config = dict(
    n_layer=9,
    d_model=512,
    n_experts=32,
    experts_per_token=1,
    d_expert=480,
    d_shared_expert=0,
    activation='swiglu',
    moe_layers=[0, 1, 2, 3, 4, 5, 6, 7, 8],
    router_score='softmax',
    normalize_top_k=False,
    routed_scale=5.66,
    balance_loss=0.0132,
    balance_bias=False,
    init_std_router=0.0105,
    lr_router=0.000915,
    vocab_size=28930,
    norm='rmsnorm',
    norm_eps=1e-05,
    tie_embeddings=True,
    optimizer='soap_variant',
    lr=0.00176,
    beta1=0.95,
    beta2=0.99,
    batch_tokens=131072,
    seq_len=2048,
    train_tokens=1465000000,
    steps=11178,
    dataset='wikipedia_en',
)
Below are experts of layer 3 (counted from 0) of a mixture-of-experts language model. Rows are named router (the router's row for the expert), gate (a neuron's input weights, with its number), up (a neuron's input weights, with its number), down (a neuron's output weights, with its number) and show model dimensions 256-319. Each number is 500 + 40 x the weight over its row's rms, rounded and kept within 0 to 999. Numbers have three digits each.
After each expert's rows: "comes before" lists some tokens at least twice as common just after its tokens as in all text; "mostly gets" lists some tokens that are sent to it at least half of the time. This comes from a sample of Wikipedia text that the model never trained on. Tokens count by the router's weight.

# expert 28
router:545553448493463481504542528522499527543517461423482535535523487465484477562498461490465546558470459504493461518503468467522478467476503532510548440458475460508419515520548518519538541501539534
gate0:507503575576544516606521516515507522544464520489603453535489491451460488515505526468554518478472526502476514524558514530429504458443503466550467555586504501569468507488508511491511439507511532
up0:421503495557548525451422549551483569518455571513610474534514494547458529464480562529525509547539571555501507519475528506462493468466461495488526535549455483545540514469479444495515402532465528
down0:498492488525510533483604538479509484515505510475526496516448468516408450547471537539563546457414516535480516508449550394512472432475549434523521460513467553548489515478504502471514485464528539
gate1:559512482551485588543555480528455536543460533468446546538481593539412431456531496545465514452531464512509525478502569535521479499448472480524523500474485573498538472559453481482419483596490578
up1:483475538419535494474465475485558496523407479530529446523487388502563544482496441467489538423464471485541415546531457449462440512553570475502481491484474489388458472467547502477502524497520476
down1:548473539489471563507522524441493490519525520449454519563520521554572470465580583425483552561441613495474448507461508528474490583514501470468539455488476492505529470507439507512553505487478476
gate2:483436489476514515568513524541484539497444453511525591453454564486467491529501388509472527536489458415545454478503480476523463462501487472487567545525512513501466502512492529535510481489465438
up2:496551419493571503463485518429479446495496461516537466479461456544527483503484470486498433457538497459526465562499480525522453466555536455486504489444531561506536470487486498486522486601486419
down2:540503526496513474570490555574507443521512518543467421440442508525506503513451505529547475479529492474506557487433616429503480424537501532486428518485519509492438514517545558494517496455486410
gate3:551460571540475459533473511523483409508513547496495473526510520491433440463515447502492485456539594407472476498497492496442440489462498516613506521473501474502544487491545508568434495531536511
up3:482365541542556497534509470493574601513492424512497459496550505538515477504527463478534564478515521555477533501486498485529535530507446459468485512540474558494562514423457529501509485597467477
down3:409481511470509473464527511491499567526548507475487539471460591567578500511461549516498487476535540526487506560481481535502536541553559541476435470530553502443485500568430451527469499513449559
comes before: "8", "9", "7", "6", "5", "4"
mostly gets: " modern", " Great", " ancient", " Roman", " Spanish", " Ottoman"

# expert 26
router:519440499493474519504444467457484487458573484498540520542498545459433530461550521481457489460537455498510519482453541549493464512510437523548480580480538486571483486485519458546504485464435515
gate0:453486523480475561490515475568535484529544524424556453508514497482567475588405559512463512549476484517473443482586490486454479506503515471550498494485498469494516470511536498518508538472474433
up0:414544419559488514510535526529476544512460428541494500477535522425517472499451583445485560514484572536462469499515536509442591503484501469515542488458513513512536493446479511474526556568508554
down0:458498504555509512515486487484500560507490482602479505488446492519496569478474534424430505482489430514487515499560506574439493544558557499437527466519585479512504482468511467502493439522483547
gate1:491430544482490480526591499541479492531457504446495592490402484484471492460506445459495508456505422510508492468558501467513549427578535448503534530486531511551532497458502480504476530520498493
up1:494517485495515528519447520557477458517469480468480527544456580510456529512542470466555471498519479437486447504459506484540505557625537470486582610472493470577519461514494458428474497481510511
down1:512499506496564560484510476468514469524529576573560484436484519526511483474513446509524504476496491498496471413492510571491462518459513532475489491550540503548503497486502532529395525573451457
gate2:449556513441462502550502545429534579536472503482512500509474449446462510497526441504490498466567421525567472475458443545513481501466523497475530577551499491460467525476505440505486464561513507
up2:513469512525454480471437508545484457468538462547573516449486555514549418547496513492535502502415526548425500583564520532435550494487464504543489553467406534560495452531552473472526501415498538
down2:477542512541481488533420463514476577547533447563524464526519538613506528362466452518502489519501439500498477496497478462535487538470426480480482478519521511495533546505508496475479482530518510
gate3:482432522503440497480504456528521569512534532482517436419504459538536486494431499547541525500442552582495510436470504552498522523403500473401438456578517519453515486466541442498458526498438457
up3:546496430520482448479558524529485486515481523486521593491505463442486417453575438567510541516570493605416498462496498545453474555481477527514496391488476563466497517561489553539531482485465504
down3:473505503525527483609476497469497552549472574526580542449516459469455457477526507499486531488534540611399469516471522537559469489500493442497530474465496537563537525543472535580520451485487448
comes before: "1", "2", "3", "4", "6", "5"
mostly gets: " PlayStation", "?", " what", " When", "[", "When"

# expert 0
router:486555558450517506535494441507461558572498504487576495475538454518498513482533409551482589436463516473502500524491494435598554438479497489520527494511485417515486512510410443549531540540450562
gate0:497528453459441450546535487528446421431523500501535489424490415503547482552525581522547500546498570526482468471448444560497415491497423517505508471467474530566512489450490531503559494466471507
up0:535478519454406607445502486556534470522450490477508512468573526515506590494522487513509521401509495482491491443538518455496502497502481571495507462524506485422549507554495481465513460532517446
down0:557467504521554465443511575476547529508542547446591509525522530542592553508460501454424542479540405525473563571498530553484519479539511501522480536466505495552505563387512502447472471534497448
gate1:473547436563482502450492477498524457505499542432542524491511479482516456462570584545498514515508544504452556495436567476530477518503519520495492501521509506469459506433529487505483534516477556
up1:525451553530473517476436555501499493533474540586492499505542571551479570406513546486536497460537569468573425481515513477527556497513468437560501527493442471478536549573537538478462495519461494
down1:517558472487551486503496465463443492420481446518478456471505474529546537442454581477555469511556535498474457511498452485462500488559503502498554442464440509473476525450528455496455509451469527
gate2:489429528452494470490590480515486501501476519541507421468484492497526484502438485504465524575513439500410547526466447569424531478491584395561480537477454450531521510463537426479527564521545463
up2:447444470540544448567525505485525513508509506499469472469494448446597508475485533401492502581464492444517536525521492529462528581501518520521524594481440517509575474515482498537460472519498523
down2:477500492572552522448503562494528501512538460530482466533432484465507485481479496460484515497504508431565523429495444528426451462552477515482462526519505491472474507485465444517565561511512455
gate3:457507516503503454600503505498494447567592511510504514478515495488522579464428536455420464477491461488460489514495525497453449532509523528484486558562517517472484463564471508507439486535552493
up3:553467431507516466520459453488592537492459555499486493517508479496527485588525533487559567496564524517454535455481528509563517437492493471422490522533497501471537531549472421479485548525484561
down3:525544538574515575483437515509457507509533535539526483527492429545551482415496473490507547440496476488484477562506549497526524497511539498527490560499469487484534532476478445526463479543453559
comes before: " |", ":", " of", ";", " Votes", "("
mostly gets: " director", " MF", " President", " FW", " president", " politician"

# expert 14
router:512571493545496477433549525423551470519500500511550482556479505503447461500488455495494526521477490485458492488567488506562545451518512570524479574487511513486419527517514547484538547554447445
gate0:513518460472522449435449518492477527488464508493465490465477422501473522539432466618514528461478485503511463522534463460476541520511440463508520461474470503557526430507563573462475480500485547
up0:500521455482548413411452481469551495498413500471496480455444376506518520531443403589526483525464503490519461536472458487495474464512494438470483499503488525501492504482529577458516511506462536
down0:513440529482517562523458463506476526476435501508473509456488549469521549518549599507558466483459487468602498496478568492507446477535530500529551451456503515555516558489541516523548529432462488
gate1:543488475481475498525447447482498534546489460494524472466554478533489506483502522471478517505515491578500483508516555469505463466486513427483500548454560554461509384544508585511507500563528533
up1:392401485495507477516541485533579458496443543457421605573480508439529471567516413510488514534546587512532544494534486479499511509495540585538522489525428548508517536452515511481430473444458574
down1:523506486554569511438523574461504435443547512475484501497487502535483513536524518501530532524468556413472491551520457495526528533516491550456467518475483476533532497541485479464507482416467541
gate2:463545486555469492526521504556538535527513479557458535497496476465510499471436544513566488462533447433529507484506512499515490487481539482451414549489560444450518449537516516486540526510493468
up2:533524503558526455526533545530470556523428491516471464486479493466515506439511487510497507485544475457521544506536467527557511504411548503521512444516497438487441550475475457587420505516441482
down2:532497489488501488560468482555589557535476465572512484475520536463527535546479570569487541495512511522459561414506486424526498564508488479473486484479432535462507590513590497508533582588443509
gate3:431497499386496456500405494476565471470505474463465481493479533513486441524483556574547515490505542456533514496399476495476515457508536451495497506507459510488446500495613479559478588433516455
up3:506532469471482500428392455522528521506497445473368412532545503538524424477555550525546463437515577486585540576559500443519512453487559495466478555538546514495418484435539504517466550435572435
down3:476466588458559530519456510493468423448508501448506528507545532493514532492560569440504490503501475519396499533467502553459541485515434546522434499527463487491362491512531491457498408527505459
comes before: ",", "1", "'", " was", " (", " is"
mostly gets: "ville", "heim", "burg", "iah", "ington", "umi"

# expert 21
router:454575548481532445439526563494482507533488541510556474464539496532537505566532482525492467477484498449508466479430494497527587465495494507478422557523470493489522491516483468546561495441474508
gate0:466448488454438525561477506533502567468501466466535452439477475534511547491499480504505487497464376539415394441549466477502472537514422451451573470507578514525522455465483454556532487423529514
up0:406503514434569479520549530558522504490551487476533476492523549505544503516495515472563539556522523541405478492489575520526459566539501456468535496505542505523539444544520500545480488548547566
down0:454533440521474517603455503570517490405506561471577463502511439503493457478472562417436513457512489426462522487541490495501534499508524589525492521476486501510457510471467546541493496482456486
gate1:435502512524482452445513525417437480477481478561530472514564506546582582509496546528536530550567542530542526495468524503500520489451562503545445516506459518520518558581457480499503507484415477
up1:464490500558552488473537537494553475507479466471492484530467485538468468477484488490514507492458553507421447535545495500467541531483502569469521511572466528509585552472483566492527497457485465
down1:513426443562470550533509483513511480462467484494576564520540447504453539504422459471486592486471395535512534504532511558467476539518513518542513570509461551472517481498506502423425531481547562
gate2:537566508542457407493516497456515439468523425568535473436433506535504495532487433444460517513507475503554554453451505507452413544453511485461553516451455529507503561510475545479481522414495479
up2:506540526536515473506578468515554441469467489538579476457496552595489539572445415448504526518492469561490508448505425466468452464468516519444544470463483468482477565506449522523491505458483440
down2:475553504552554479489520546538547514522430477568502432574506471522428497539532504514363479525426493546516526474490515491444444484508513571498514521503492476583442516444485506516508635506590518
gate3:572521617492541436440520563465538507493530470546428492492502499474547520530519476541496467510523567484504505551531592426466542593487569446478552464466467443493517540532505439452501526468517505
up3:551556529512499511462474524511519475489486480518528554475542439521494560508531543489497527535512486544452477514532500571514520545424543432495509430502488527508526541481517524486414484496526525
down3:509495577508504477522447448563493545519546501595430468504538534476461496483520497538491448527453432414538541444484503460581518504506499490473576436512470497598505555548420505550549522530478509
comes before: ".", "0", "5", ",", "4", "3"
mostly gets: " foreign", " Insecta", " Brah", " Ten", " Native", "www"

# expert 24
router:431414574548488552504452480509526479422584502466584509493450455490454511459542481518637498464450474465474522469544500447499505543471510528514530513511476477537455489419475379483548545482454496
gate0:517472408536560454464538546529559514513557532499459472399509485508455501446497497543425600530483496509484479503506503570504528475544474506484507506487617486508428474525526432536446547468466505
up0:563464485515432474464473533563488527468505515518469496381467419545467498534453569515452500539506502470464452503511569522473510391525508564545478534450534403498473465524493503549515497470467418
down0:557444526489535566503557474507489547469459455522463486530549549480464467498542559471500486427476511526532456513493558504525469529405566489562482513495466549514398481499488567555457525540463506
gate1:452513519491528504513486515499520513516536503536522548498587558514486496481497506411556592504500440449513551531513444518502538420431576522468483526408493504426499492492497483528461523522482464
up1:458498448485544458422484557452431423472482440530495574419573556505507468508417511457488503482524544504476516526513471517525522420485488474507499508548532414615414483406502490472511469496507483
down1:586472474501503503474604513538506448402462537553471501402467507463493504440479511545481516440512578566519555544491511504535505555523557499479554484536433525535496459535504516495502569471482493
gate2:521486544574503519484445557474517528427486463575429529547457526554484545502509504531492486550550468431469486529526520531468490474453454477463444548563502493461453580455578476489476491533472480
up2:544451416521520540457445506580492537448505491421551520571487510473519538508489510564454516446576478471436465474526520426508508520506509559497511531518533484505459523534481513494492519565493448
down2:507485462497511547539527495525453563501492497504489420490546524463452467552500458482475513491516500484477458511472521458491462571480522491523567495531493464502490545506491523515478534492506544
gate3:436538530508491530576612491447490492447492533552560461470551510487477560520493509517474485528465573529452466507528486447506535476460486500450516466567531468572496482490493535495541540571551512
up3:520452460514455502445463466503541518503513548459541560542526510483514437562502433488467489492508483529477515490517534539486502530484512519546453526436553485505522516429562483462503465437496509
down3:530482456485466486497492500518474451495526471449516442478563556464450544536474491522501588553460469477494508478532406476455481426479417521467442437487472522480489491500501418522513560502514408
comes before: " of", "|", " to", " from", " for", " by"
mostly gets: " independence", " leadership", " presidential", " promotion", " Battle", " battle"